Weights of a small mixture-of-experts language model, trained from scratch on English Wikipedia: 9040 steps.
Below are experts of layer 9 (counted from 0) of a mixture-of-experts language model. Rows are named router (the router's row for the expert), down (a neuron's output weights, with its number) and show model dimensions 0-191. Each number is 128 + 24 x the weight over its row's rms, rounded and kept within 0 to 255. Numbers have three digits each.
Before each expert's rows: "raises" lists some tokens whose logits its average output raises strongly, later layers aside. This comes from a sample of Wikipedia text that the model never trained on.

# expert 31
raises: " and", " &", ",", " in"
router:129143107076123119140158133118136152105135152145127167151095129170179080116110126145135112149104133174111144128153105106163126128108136149127151106121117157144096157175142141121122128160102120097092110144168143080134100090115095160107130173148163083151138156177120160120127098150087089145137130151113126150119121095138121083098132112124131162118117103119109144124110156131147136143138153127086136121148183121163089101127143121116077164088120126104141127110102133121105098097121133095119070129146137173158105174135129119108136131128138124138107107121163086123092152143152099148
down0:080147178087123111108131130125120101074081174142152116149094110146108138138109095099112148107144146129123124135133190134122134106126169107171135106159144132155087121129134133104124161100151129103147134130129124159107168112093124175154143167094130175119146130125121144106117139102093127153134161107078121148116112133140099101116182169130118165113112189127091112122131116103084132119104146133106191116147130144114134133105104138125097138146164112154148123164109108128123142100115112142084111190137126092123112108090119140151120155096122124162118131140148133160115144112155147111
down1:147115135122101124132092162170102122073135135102118135119137129112107115119108089150123135159082103115135115096153162174093152101120130068121164142118118125121168134200103175100128129118104138120146093146138178059142114094155132128138125152118106092138164123123110147151143169136131103093100147092120096130165159146167099128120167105102167095109137138125122138126123109102122114105107147117148118107127150101136127129104117127132143136131097130118137146135111144143119120144153165110179162134122162094107134082159106125138110166173092159114138123150143139187116159124132137132
down2:180124111106116118119130117129132102102127081137137139160168135135159142156108150133133146109127100136130156148130088158160104155160119142144129121102098204085125152099128103135095114160135144115141106094096155150106130151143139149164137148144109073088159155135115131139114128112164135148127097141087146095097106146147069118118120132130123116128126137163135123127125082122123137131113175109128117193123088133126104154143164108109090148109144133164153081097123149123087120110145123138132091121138146139115109080166132123126144118082144138085100137103138150180109150152163160117
down3:122077171150124087148145129129169126110126090135160094146104120110128104113100132201104118145127167112120155079114080143127123128140108162159117122189114142122129121111096131162118114125143111093135105153102137150133101120147132099128156118105135085155127102141106125126139170116139131120107082105122154135117156130134118114132095146166114188159127158148156070144152141104110128144111097129103129141142082172103096146137099071095141113133097102137191136146122121142118132134132156095102121129147136107109147087152132137141140134142119123140134150130123113142141198152154122172
down4:129152153115129163159157161102130176160138185140139145097133161108136101115120131142124097097117126116149115114099127131120170117153084127127129139097110134118102155150128128157135175128106114134144119111128124123142152120121108124103127159137132103118075152129083134144137088065124093155144117140109138148134165157124144129114150156177100142107116145089155118088155162161109086143143101104119053118156123113154130123098116163126127071109143090130141133117165175148153110142143088149105119134088121147095105137159110123102161110135137107120115115096121187118180128143112139112
down5:134158139096167107168152136132110103125166132110090119123143114152113134149102142164132142147119105137167140128146139112109132154158106121096101125162115138136075131110098095093147163164167087129128132118123154163120166149143095068128118148087140127088114111121142124110116087110115152114142163153108089163137141089111113144089138133129116109141162172141129132111173133120120116123133077124109121157120094152127110145125106103147142129080114113149132126159172125163122136125095071099179089132127141122132147139159194113096141125175109134123122151128111155130095132098166151098
down6:172126116109138128172145112138082117131141128136082096144092140137178085167128164145144078130126149114120105124168079081095093121150115148139128131124104163127091080183150131155122169111136093102111125130109071081151118101127159143121172124185125136096154106144080138130119122154117115087132108089084118173148125107145134136153118140124133118175164128144144146142141151134126149125116125126125139124149097106104127117110099103127138138115107125116122151142104098129149115150158152145152098145115152132137109123119168146136136154142084180145133134160094101113122151098152115151
down7:153141086116141111101160146144106180153099120090137148128146155140083084154155143179133073115156153128092138106183109127113110165132151161115135127131082140122158130173150143118166128160112117172157141118128095117128078101111144128085139168113130138136133144142109118124116135112151096131166157145090171130122142096085115124135100130132134121120098130120157121166117096141139131123110131094132118129131091114087135123133082109144167134090162136124130097171129117125088143136136135088150116109107109144107101087134146118172111173130112161164094145109146123170137127099131144100
down8:152119165126099157167114093117129109149189110120090128143102159129122150155163150134133152100096126121114075157099150122115126121108131124130103188148155116123150131128169160135140123161138108172092116117134129139115150119143112093128065091103089161153129152125114085125119105108163138147109104141173119144093116133120153078161090124142114147158152131078134171123116083167159128101121125145113107155126115116158146119105138157118131143148133123106087138165120105138115124099144152136087154152147139136113119118134125114136114115176142112105136103088081154131096088149163159110
down9:108138111147126108108129160148141134087116151148159136125179141123118124144107145115136099185170114122146143103117148103104094134122114155157136083137134088098137099128132120139119121158131118136164127134166143097165161147150142099150130109201145107140170135119100149105141122116119130128101159125122130091112114145127085113133138130163095099111056153114136148145108085127126123091103154125137162102113116123169130075098080129151095117118150143140148170150121192134130140094113132112180117145134151100115156113105126096106105101172155157129113150096097130139134108137089138147
down10:121114142128136143113110080153116136099095087131129115072116128150121130135120141129137139132116156144130123105137085122148161095149140170146127096153095167130157116080128092149152087121118102151136153158111127114101069123177127129091123074103155172144079142169126138133157106118137140094139129122141119136119139138179126126134129185120089121142126141162181088118121119113120152127123155093133091138159182106124145186121122080109103136132119138140147134118142127108123136091162141085129147150165103111141100122130157144122144104148101144101098126165097142160135168101152115144

# expert 20
raises: ".", ",", " |"
router:135141136135148097114113119169157113148122154126127117167151122182096117134145096120129151138141088085123128132130167143123176121104124131100133159113115149100146146169161123091108164167161106135074079087094117131136129083118136115147150113150103173133163094130129117122135133099167134127093100146128127107142164117088138117097126140132099114156096154098125101131127146164163131133125096157156148096118116172158145095112158110138144161142161111131149112140150131093150143116113152127122111133061124118157102126154108087115141119121137134131109135132082149152113165077170081103
down17:092147139111079070151130121150164176086136087122090138100144117136120112106118084130128125072134141136148115118141114145139137149122121134121127099122103107160140138138141110165146155145093139135076146095141116158126118179114168143140144139148164116118161139106120103136105152114089099157133124119173126118086098128139117110163155103132100117113141171063142124126113104134139116132139124096099145158108139096112142138158108119119149129115107126104141131128083130142112164115149110131101137097104158140125142185130174089121145106135099124201141122155189128146144123144123174152
down18:081153106103169154093183116108114111157133116092170122134109135136130102148110107101117130132081159167100080154111151126112116084126117113129162119099130151139151143108106142144109134100139169107088134138139104103118092135136108113175104131144130150169147124168108096075136167124179132125120137135109157122146139152116137138122130107155134152140092119131158126140114107150158158122138116088161111160125099115153176115110110156131156139138082148123117171103122164120115119161128121114098194106131133116130161106114087107119155085159107139129155106115137159150062126139127129129
down19:129097123132101157140139150103120157079108118080107145125115164135149147107153167097151149101150134136104132147127089067162108115115120117122171118145078136117134141083149143132107110108133148124181142149118125137162130139107140148126125134130135116149118116129143103175146170103150123130120102166133140134109130128141108078123140130160094136098120092135125174106140127162152092095134130104139116115151131153137147107123137226152127110118091154126108120142122169097135106135098158125140085120121128149110161090136097135090049141142140107130132115145172129127101132181133133105
down20:100141142092168087105063134104108113105098145112094129157136128120135140142129148122133111153152103139135129124101145170132125148136129109129110125126149116104157166168163102074121108117126075133127131141148137124096118137128144113160140150135124120154141140143141153138073090140080095105127122124193147146113144132105120128153153135099150151165152105101131107116161128150110135095130114176144113169118111105140122129100176143096104110086174125174143126116127102123163092115125106110117100128131122161142125095124127175072124082128198142145117123131143151104141172134161132099
down21:149143168127167146142160121144115107103119152132116114108114115116125135105179100154125086090120128144083093151135103082139136100087106108107082113159132137145150163128147113130150145141093107142159129127113106096124153166104130171148164109094138129167152119097146150084188138112111101138165171144106124116154185103151148105147115164160113108124144129147174154112111076154148161123103081171114134153117154155120116147129109157113114113138132130119135100160136129110136155128140086104128123126104114118123136113105109104114118080128182131123141139151110077132110107122173110121
down22:175154085128093154124135120108133107163123112117141076112096100136113151165133132118139149104141159116128150135080173089128105110146147158070134145104100121168054120148118125133146159150093134148105137145124155141116128129141112111147123135103134109116128163116118135192157124140136091125142130131107114130125146122120118076130135158165137152108071091130137112171115154155079091173151113135128123134118143114140135164119113139131125139176149155153123165099155109127115141116127116127137159121120086095115147142125101140111119156167143108169121130065166120130107163101109107087
down23:127134131114118101117109089156162129173092130122146139125181146110120176139112135122114110148178129181131097168136147131119100166100115140127120095124093101164099140172154139100158156113104136116149129110135158104141161119132154124161130144143129104083157132104183132168134136101135119101090126152131134086103091115113146124121115138164126097136121104088141122094106109126133100119127103151138105106171126085163179156111126104155144148126114115099171108123123113144140145134127116127116158088138159107112117124149111166131098113174092111162115082134103122135080162128130182097
down24:130129185114114079151148136136158119091089138117122135141123113099083054087137144122135168125091125157168104107112125121101120124123106107167153116142151104098132112127151145111091192075079152094132126151165143130103122125171102108140110124130075161147125174158172116141107148140179129122217145121112128148114123117136137117104117102111177135147146121126119153146161140103131139132122113086174139125105106124155152125110154122131136141149100096116138146124101122136161147114144117113141137093122144122147131161115103113122126109149113102139120101155140153138135096096137127147
down25:120122101116137132139134135124131117138146131163116115157132114135123117115131090120150151099154106128111099107085091144171083155132077168140091106112128119142134145132097084132107180152134098159160114165109113121144087148156122104154112073143108141133138116111116124093151145134150119116124149110109157131179164135180141119125129127122151144109131165121096140093096079082114089147105150102124121118101149141127153140152130164148159137092089169180127156146144139123117134150133138173175094087155144139129080128101090152138158113094114152138140108115132128135151154102075153132
down26:125120088147121123062115141123122157110121093169146087119175136113157136158152142151115150094136115151136122103141153124083121122141107121133130125127148148156128085116144115104150148119139186116131151159131182144100106131104145154070108120139128136102109131135101158080108153142140124122084091158099152114119113126139107173150124132103091119102088123081119082142103124112127106147096147106151112116100132122179144105153122142128105103131116125127156163123093101148123132121118161142134148131130153159121116167213175168127116130107164130155156110117157150138142137111133100091
down27:071165121139147164105082127092123107109111149129106142111120122112112140107138109127110164117152122093139149195160104146145122135128115119138121107163115132088122143144119100134153175100126096155110124128079108144109156124117146120150105162150122110126068144148142144148109152088145111162117109127169166114144089080090145115138121139126128097125125129176098163133143110151120126102131149133085130114132154120116118071114192109137148174078133147147116113114123133130127125119163132094167128173094108152134113139110143172132142143108120112141137104130107184156112128147186113121

# expert 26
raises: " N", " ", " T", " -"
router:164120107141156137143106120113120139089124128113126141153147128128137125116167117090135095136125121147097129097078147129146115107174091131152102133116123094144111139168187108134146115125109106141092094130124114105140095149105143127144121135143123129106152122158137111180093162106137146148114131078165123098170087145120092167097124145121122106172126102091118159144142138104118122158158115107164145141145153107137140162091061110137114166138149146155132117147168139074109138152166171122146134129133122129143079112141097114118110098094104155154069089138132144151142152110159157144
down0:129126094095140205141101115141153143124128184132129124109156144168125132128113128121144119137154123101142114095131086105109182086097137082152172110122127124116148129133100133121165134131102131091142144157092127140104132064111118163123109066150081123108106093122143124156130105121149114159123132100169142127089127163111149160122127154120093147131138074126118094154144140143130169112096125146161118099109115141110117120161177132162103146134140131125127114114133103107137131159106148147117129097126161144124141161159143150121154127101100099121148190138115092081154116161111138157
down1:096113162114148105131109113105122139136140123123129160146144163155076118110142140123151148121160181095157138132074126135116083101095110105103126148139115147119125126141183119134132137131128133126156091133154121093099151119129126152088150098118122129152150070124168096119134121140143135110157114124157110170082142093138144096099121119129101139155142147144140155121116112123152124139120101156101141104136163136133175095089145074107154103116095089162135080160161115127114149163127146101130117128118088179089097127116139163130178090117170135155112168161152136087158127117137144124
down2:111134091145121105116124113123162106114124131088129106080136136109091111176124128149111092104158161086101168140168115154094176131118123137089177150123144132140100133091122121103169092165158121139133135133104103149122133109121100152130150087153145106142128104102144156148105172159162144134173135110128106120143120122146124105154096141135147102106122135162155163133106146097110096129117140094120134116173107109144091134179133093105134120097127137124127107167185129117161132140110106157086158135146165121151121121140103094116078123146151124114137121155142128150187114084117100164
down3:105132119116181089153128117126131115109174124123115139130122082109149137175106141156148118106105161149101091157132138146118148137098097118076122103108131090133127085118101108106136086157128164132141145147135114116120199105114104162140164109171155176125140123166123132088110163134138089138139138131107110110083131130113112103115110140135151154142115178111117120124147156101109130106142183125135090138132128140133135132133153162111063125130177156106106145127112096112106159115156130131150094138149113103079157128149104168141155145134108145163124144090151166092125144095126126103
down4:107137152141109192141179118119135116095134103132186149111143160104094095114133106195102119106164126112141132117110072147134123133106104134141080099132140114155142134070154065116118107119173136110126118117128145112115158151140138134129118148131151136175108149101121154124152108108116133165144129100098147134123125160114083118105100111149134139140125194147089110151150122126148144134129153118163149150155132108118141098144114105133101109124133082111114117116101134225143137085120108104113104129092123158161131130116117104153126144133138147143154141132107151165116111125099143109
down5:098150185132087112144130143118097108122160118127090129120094088094195121147151136112107101131111161135115119132133136137122126166168103104123110113090105112143110103119138121121101103194148163135154107159133143133173108101160105110137143108140108113130127145208143175140152100128098126119127142129133140137120118123137155133109125130160140134140161127125109116106128068156102138100142086102169129136083098148106133145121145121115139170141169134103119166128111148111105085098157137132171169133134102124165102123127111156117083131130107141125097148160076157144139122162104107123
down6:099138153134121131109138173152132152087172098129115102120142103135126132128151158125121144133086139119125117118167163096094137123086138091110132117154087135100137168117122128114121132133165127110093115092142138131087135127154155123130126137135130129148138124098105134161144137134132151088115085180114127103101088169114127157085085158134135102122120180096130179136175114131119193116121169180144162110073139129100163128098100082121126137136078159151102118106142150141164106136167122100097089126119116148114110126142130110132147156097138142163143161114150149118165127125109114123
down7:116144171112127137182113139142104132136164171142139105152116117126136159145147111103112088113119094138110105148136110122100149154113118164136105121093167163151135094147166152126140113100101131124117130139135065122113150158094116135138116136125199114115144119145118173121057158116074143126145128156099132111149148113091128106108114115123096144111124102185145172127123144082132174125087130166110124124112093114110130135112169131112184126111155115122113127134103136145156187061118137128077131133103143120138139133154155156149144129118105153140143083133130105137128115114116112130
down8:132118077128104114074134150163125139136130114102155170147120089126114119148110148109172142136145126121128133178126073135153120120139135117140142121124105127133128106135120135132137113115184107090104157125144112127098124115100161106111117158154133110134131148098107128149154101156107127098168117146152133087092139137112147140122128136190129158140105172160122097155112158114112128156139122144141115133138111179106135099159141240102152125110110172126141094135140115103129107085168092114112122121113068142112142110152116157113096138157176107126121124094144135132123101088130134118
down9:143141098125145114182098134111146133144115122080125104095087120140121124104111125153139124089121131146159129116132128103185155092099109135106137098114120185131141108123150160127130127109111125072175093114141131142158103146100137164163094133129126139159090133141130117099182124151149137090125121084113162159102126092115147148142079103142188136080113138126107119092104134179129130063097146141163127153092090138169127110107119162135177134112127125125144104087154139149146135130132146155161101129145150152107119150103123127123152147136129158114129155159108124098134128125163111137
down10:053146140165117103120183120138156116147179152138100150056125126076122133131128095124099131120148118135144122072139085134116111124127186155114119095109137112128137112149111135138155140109149138142132156113097142126134098137126139127119158143166131096103128152143192128138152082137082119158157093141144131113121123132117115155127089090140104145138165149127151118157116127142179164114112091103107105126096083082116113171102127142157149135096137141114138151157118086153113154113117132090128125140095136167136116173128144151150116129118119097110153159152154117102132147124133122104

# expert 19
raises: ",", " of", " and"
router:129157125124124165156158154155104131130131146156121140114121161106149117124159112163176142167099126181140131143133084114074063130128157127130119144098117169123094131154128148159115162127127123105067121136152133134175135117079092097104107134111163122156123133133096136144113079133128074128166103159116083113137149124139143149099151147112135145103117108101142123107156146140139153097114135154171147133141143118161123132133097094150102122118134116046162110084120150166094128113109121130165110120142127124110132106113101101109131131133124139154141126120106161114151162149096126076
down0:103152129119157100122132135132123165125126104144088130116117147122132142130120090160141116142122152134157099142126098154115132124109135122130138093095088123120116097131103151175136113129131087143108134143116081141133128133139138135134091153061147149160105171161132141124175117121158142099097108130122110130145109116101124076118144183180116111108123159108144136136140137103121137128156133094119140061156091134153153098137125084109100152149178155146160182111144139108166112102135131079142085120117169144147129123171159123127150165101109139139081125070112135122155093128145144165
down1:120092135090115144124125097146101153126140152115096121138148132118115154093125124111123063106134138098173133132119104095145129103094121101134121113124119081144144152143093144063102118154132144144120132133126124131128108143136111113116112096140102116084174136104132119140114103188190118163141152147147112148116124121100126112121144118121136084181095139052113119121114118121160144157113108116138177167129153159095123071150133158138115113144159124100105143157135149172168142125110139149165128166108124149154144109128168160114082118126143152113148165166144130124122152108157145094
down2:134180128139161098098112125101158125113139111180116101142162124110091147144118145157156142130105107129113146123116146125099119141118098108070146114173079125114136160051144163125133110110122159142151109172101138118121112131144119177150134080111150116130121135100122141205116139188134140111138129085102111122135120134116117156139142148138088133153176144103152124124109132142130113124135136164139146127090143143104147111147137164138148097129104122098077114107115176083134087125138127130113113116167139154130122101132121104168118107113138141134093072109175122106133157142128156127
down3:085198084134166119104137136149108118126174132135096106158123121107151094150102187111156150123144119116168153107146083140121107106144112124159140154108102105098153106113163161118135105126121125119149129173147118102104114119145123139101137131143154137138132099162112154098129135128143200163188132113074124135136105121135140146143068131158120126148095155149108112101138122128127124135148087110133109108103095111081089150142099135103125113089116133113104159133102134167152142140138098169148106141102141158104121146153124147146082155136136105130154131124125125106183097104138115110
down4:102081166142106119122155081132138172131106172119133129147155116146112133153106133113125158117147127120159130128167131151162091126133111114104134130136124155175133158101121086115160094131155163140082131137131108091130163116143146133113144110138089141070139124140129092141118120152131157082094156137137078157108089111156115116117072107138138191167137123165132130159132096142144129138077164112132120089105111142132137124145128128116147138132188161135141118159122120081152141126116131090156092131166132092124099099103130130177143085120098110134107161121133167118111107106135118133
down5:147108162096135160107113071141106183164113135105132141122115145138155097152102163079091075094165171156120128104141130126132129111113121136167140140122162135110149097109127112130136146151073184093128135144103162133152158141049168112133095128112122151106143099092135133144120117114113122142103136093160121132140138142130137093133112100154142148140127120149120122171127118109132108113135157127156118143133131140107125187140121145128107147158096155155093123059152093161158097135115092111132140102112167111125151107139147119134108150113100145125155130114187110109112160112130123115
down6:123157168161162113148136127133117147124119121101091162090092118124129105133099141111089155140118121130113130093147124118116172129100163146141113145129160100121153138121135131154107118085114127140141160153116146089132120106153148143113140150152102146085135134126139128146103096113122120171135119084117115119180115130138105103122138122082148107101106121130147160152094161134117105118162082123085130176136112114164163105149195141137137118120121108186123131132143134109134177126100105122119152149156142177098099168106158107137163116117090112125074161144124096143133056096113154149
down7:126097114138119088127154145140138098157081138151124096136110139122130146129096104185125130155121120127173100120086131104165145140143124106159100077092117124129116136154088103143111164149107127113116126127131112125137114180126135117164131119132140120132134134140103115128142151111147164124109131123061152066106107192190122151120121131146171133131143118142176124103152125107116097111153150148166138100091112114119116108077124108116108163117148105068156107140104150173164110151155152143141103133088127110170131185111107120130117142141122125149168112157129112131148124093144135144
down8:158109101118132148131156105162124104140140102088096144139153145128124121137128085127128141167108118090150132129126127101120143118099106128117145120132086102143143123122134093130138116144081098123148144140143100182137173167111112118137080118117105179132091143171142107082140133175130138083119083127119133118088127168113115179121137107115135104146144152179168126139097116119145110118116161137096123143141141101138184094112104120108141096117133132101077141140131098128136141101130161121156115099117176164206122124138151166107165132130127166141148109161108116112159099130154108108
down9:128135133148112143146163143107138123099143153094153143124137138102133155112099149099173117089129143151105123140158110127127128091140107124131172150127124100123117123156087118164130102159125162071114143149143117106143125127113133140125145102129094128167141145153137154142161138115094172081131122134101108095104080117131132141151119150128100152121139145109101133084119157070175088124126141141143124150103088141195109097132066066134116112130143119098103134172128146159127138111141098102153203113115107158092135103139135105126165143135112115159118116179148120139150113116159121134
down10:136123141129119108084125128102133138103131160143138144129156146121153129109104139120118127130135144153156097130102136171139091099185071102119121069111134106150160140129128098128131128125106150142100127152132175175114105138055120143102125129148109113117095097098157111134103135174128122139099137143102119139154117154146136160163157096151088121084153159114171118108143103136153137150127127139156140115090110148134127092073128120180088122111150114135166132157148142111095182126109138134114121140117141152089067089109131108161138120122156160145139164119134152122128180111140091130

# expert 9
raises: " ", " F", " A"
router:130154105138151134124146106135144132168157089094143100131107135131167148142134097087133135149161135136151155090095121154107099082151152172128152122132109148128111142099151103099103107121120140099099162137166145152113165127140137149128146145098158132096133161143117104150141133105147126184105176066114169138075163102112140128102126141089130111102148126145124137135131130170124123167118112130102102157100080144101106154160114141121127124125129158155118117177158114122098116114128083096122107134133135128144119172151127101167086098112140109144144081109121129171113113081091134166
down0:129129167166140148114111107103136121153134150142087106117111101126127164178132095140140141078135167111147159138149107125108110182127123099121125155158139122145102079116129149111114118127158131108096114140111129083068139139121116170124120114152141151102114095132160125158116114107150141124126153117136134126150169128104106119110122117136138100138118098150072129171097153106132133136124123127134126083116111105169146106149184096164176119145135140169102080102103128126118126108101142175141092190127125154133108111099135170116120112084103165133122186118140129095132135160178126124
down1:158127115152165093138119152117133126120180106079170138136097172180128152120123117115119130104129129100124157126114141096112128103107122155162144157100156145107114103133141123103123137082168137088117091147144148108128115144098140141111096154109177122115144145138166078133136141117132123096106149103108085065112081115145130140115128118117147090089123143123081163126108125108130109135160126102143172170089117095141140129122099142095120103175145124160121111148115127135122146132100146125091152129128135124155163187155171111166113105128166155144135126161095137098143149130100148163
down2:187156182145140128116112116108163110132132178117165135135078044135143116126120128134165140140113093109124159108157124108133136134101105085116121114154146126111138159150121102069154136132126111089120102118119152142094155150105129103148127097149164140135127119120139136087100136166157122116091113114134154160125106093071116158135153171174113146140141154173111105109116115124092163120093095110122184165116162146134140133141129155136120156069178107124117120104114135094130162132134140099098154136128144136131136104092119131119124105125119159131098112121120148162138106122118129148
down3:134109134118128120130084159135110117122107101095108156136170114127136092129080112178129117117123141115117120116149099114149136163118157083191109138182102117156178146107157132168119172072136145112159099101125118137156111126149121179152102126091116106143136123101159118071130117125128137141126093109122082155111107158137114163142136114086139128137108124105103133160144112159124155114160149097122146133133135145147128096142103121138119093101162112121130115108117104135152109134182133124125098112172118119174158102123159117093163153125072137156135123106157133123098161161172116121
down4:144143095091118104121136154112104142086173120101105123097107155100114097159111120145122158131122118137116097097136104137147106142192152183106104137106126090137143110129118133104109140138155138131152091120115143155103124160123143155128142151126116129119187117102142133116151131107088092095107081126112162094146097140145142136122129143154138125104094127167149123143122160154115128162122130156196160137129115139136155154114113131077115187136163125101167082107107129148122137112101149146123096088096139115148095143131153181104098170122128139118146109126129129164119086085147155162
down5:077118124127170133134144084108155169129154123112133131099124119147132143074116159092097108144164156136119129107139130114108122141155117100128126105090166103118156173134097150134159117112109136121117155104157136114136132143107123175156118173137115136108149177147129085101137150152151138197115129111141114103090131108122122136098114127142102113110128151121122105086163121125112098151128144103120128117109109151152156151125134153125145144155128148130179083150172129143130113109138144154118144133124184056098130116135145128122111182115147111154085133140092111107079152074092138092
down6:129136114110153094132132127087155102091100149126128137124093137117139118141137092135148128133151143135095103135073127148161092154127130161123109133117171148084081185127111139106112089106106090141124169104126143160098136092143179142139131172128135135096102098155147141137127090133096145147141138137109155134174140120164141138133103158092133104133132128123145111098125173116150143127143091195161122171135141157132124115117132181118148139089137120112104138152148118126169140174118152109111124119129055117120097120146100182113070133117124107129138126115099143100128097109137151139
down7:118096130130166122169199134128114120115103178115098156113095171158138107126136160156142112117140127129134125085113102119104155145125114098114134156129155101128132141111121124112097131158155104133172111202128138143110101162089130122137131136126112122168156132128164144149117132122132138087141119172176145123118115099176155159152121134119144120144160161151108085148138137103142119119097107112093127088102141126135087111129099113139124193106130094122125113157159161158164081089120124134106126117109114116129070099103149148116113137125104114135093144113090103129124155145126157077
down8:125127113133128157136128137088085118103134144151117150162074106124118143079126122079176138149092190124135163152121111120157131116144149145098123102168114125120142132138113111088137128125119127139156165129107133131130183102095104132107107141138078147141152150147118127064165135157104138134097166118118120133113129105145146085092171147109098166137146115143093166133130132181160175125127109139100127184144186096141145133097097090119125124110137112109120157145132134129106123114117138126137120147131118124148153118144099131100123111134151123091098192151131075138083111115138126141
down9:148142133134103147154143108092112122092165126139123168129156119159151148131105124109140121158127124120155112177158129101118096092120121121129131139147161115101155140120116106126108134138106169122172146071111133135127136138088124112099112091132154106141098144158115108104111146104130155133115134168145146191139135164112105156137108143142143136111107127145096143082148114103146057120125110131120141125114106077100068105147120125154153135106163153176155082133137175107145124164097104138158102116147175108147099139132123133105151072105130152129105118184110111136131116146092174130
down10:133091108110095078138094140125156139106139145107149124159173132128111104121140101152123150138153097148147092148074141128149152132146134126149163132133113118121131083160172107149151139115165133140122092164156130142109102054103108118120096124139128146110142099066128121155110125122095105157143105115133142131131113135080114117108149101097131124176073175161102114113139130137130153141165108161158130102146081100138071144132158120153169158131094121137109138122150136090166136152157146158094123145142115133101130144144132130138105146138120110152147134162077167112103104134161129108

# expert 30
raises: " in", " by", " to", " as", " for", " at"
router:107143187107115103148086113148129152146123119159123098116120118102095117127138124168143126115142114126141152122109152149101139173101144168113121147122140141144118103104112160152110130135133118110091137161172132131170123099108113141158122108146095153179136099137095149166082143138140122101140109120111106132111122130137132126142112133097146165103136092137101122117133099099086099147077139158083113144084144140172113078130117165121124118161087110171141139118142058131144135146093156155150109128151142157119173114124123101081172112156122147165171112120146128105173164143130109139
down0:112057156115112106135140111113130136134099137158161151110119121120106103140146164169136126121107127167117098103150144107079126140158124140151125126082152178137167096134127085150118143119149142095146140137115118130147122170131157146137149105126109130104152114118094154140166129139131054126081147119145119144137137119133072170159120098118080116128127135130138146098092095154125112135154130127146092148145147091136153131166109076123151111130146138105105148095128161112152117142135166143127162144087162140155089151106166112118160143085145101103166120113142122120061126122128133156
down1:134161095156124112160149139164081131168126138124125151089146067106138117157120123153122152124126140165165157137112158115114121105154109122121151128091098157109090104124106125146128103148156148103151133109116133120107131137162106111138140137094156132145102074120110151082150119170107133136126073120138132131175169100095145118127100153166109124140083119191121114093108121142093166101120177150094093177126103158141153132153168121124132122081114154123172137133130141122113140123123134117082128104160099123159119138114118103128095098126139148095141142172178116105125139111134130134
down2:129118073116128116128138093120123168128186123160113103121102135115115102109094156138115144120136116160154161167163146155123114101112128186147130151133142145101123185144094118146112112145125139110125137129125149103112114099130160141130126102125136135139145137117125155137121111102113141170132120126112171117089100103122174084175133168125087096122143148117154137141120146098098149154118164144121125124132136143150111106075113129137155077105139106142084107151082147110117158121086093166169072081097135084133152143158136168128162130157111151125164159106128129109089141120137142098
down3:138105154145106111146163114148161109161075116134125114102174146105126130127173094164128148148114135143114149132101134145131131135141143138095102104097089119168138127119146134144132140140121073101136084133105129154137144108164124082167136116118110123085125119125150136096096134139151169127137121136154131136157115090107117129135143081082101128155114090117136076106138100098127139150152106144121083130151158079139113122083182127116126090149082147146141114096095159123149135142136148101158147152156146161131131114139108150120129132116096135175161101203134168153147135113142107098
down4:106104161136140194157127146122161138091155172103141101126140140123055115101098130115093130130157115155115149094093114140123107084118194122146156124110111125130128144176143148085163138112121123113122114162123128149110138112160128092139105140072112105118154138111156160101098122130114115179169119146133123142141113150162147115066133160163142086129100123120142119144146138163154142136109177108148098113107134126101125167130152134113185117142143124125091108101142156144108120120085112103172170110151105154102135139107134148120142141117123124107110099128152140111115110120118095101
down5:106125121160152153120106165103102117185127183129157140131127112161124115134146080132150121146147118104103134114080150142123158129153110120122166160133151088087133152084151078111176131142094170118089124155146129116147107133119119151130150110130104148092114159171120069145118137074121173111127084098153118123127130117131114114113119117139150128153125171082151154148158125104153102105127110072134085140147118138136110151109121159155133105112142141116156159143131158120114112184167087152094123131111145121126145136114123106111156061117137112129106126151145148115126131101120151104
down6:133136087142101130127188113154099092134114157140120148115118117100135114119126095116113109113122162127094134142151156145111186135114129107131140110101101156136112086126125117112112116157131146163123111135086133150110127122154101176161103179146077107116118149179171171144125121139133158154104152138095098133091143109120107138120118141112125110069112140143121127134107112121128151136113104150142091128133139133099114103104111096165114123173151131179164139118105125104181154132096142143111127150169076106192124110127125159122120077159107148119122153173122137126128128098169098158
down7:106139113143142121135125148103121117145126144151162123109113117113097169128095084119119101103125119066086118109131097149156143126174116113155147133088128119160157094162146099121122156085151148177135132130126102112123081139143148133162147081100161088143116143150121139105153149113135132108145135156146125159131108114160131124177112148103146125123122112128164121104094131140161145111146160136118115125165091125080143147144142125093139119152123092142149174126139109170147136032159141139073145138122166129129130113095089148132130136109141069130124147160113102115154101150124112146
down8:161132140093146126118161109096107129110151137141085106127137143156115102098157134120143141102130157120123147079121097162123149108128148122138137130118133093146130101155119157114116144107068135141123131138140163129172135139129099110152153136119121109142120125154153141137123136069127153137107125100138111134148080131131099101093140124095123178152084122085099125167118106140129153169093116133143155118157155109102138146122110109133125102166108084174109153148111089127106155159143154168162113173161118114118105137151092180105114124151169108128147107108156086140194107144131088082
down9:117098152110078148155151146092120092130120117129112176160131117137125137164143076161108123158151170122165110136110129143108119137154153143091130114155177092132160113112125099136116099150059109121127106163122135148090134088133146140134146120113135121103081150127144102111100106134114119111147129121128146134120122109140105125106128125140128163137142139139176129102137141168122069126149151144146139082136133119139085102108211097180109178082130119108127106120120164088105131137105102103141127132113136132129139167113174156099139138136121167100191109124120127126130146142119110147
down10:168141162158106174087106138134099151116127110107135122148143141105099152136123150119085119121168078165154135123142109102111135101183154122085145161157092108137129134155141113101099130128099154133143138096122130155141128131134098119135119115104128119140125128163149077096166137143098127141100121152120092130110130147108101059141136102102130171121160177130187141102136151149094108133094147115132142166118143123144103134116158136122126120099095129127155148086106135176114129111130157135140126176103153127131085114129131128077160159116125134128130124133178134080162158113085093126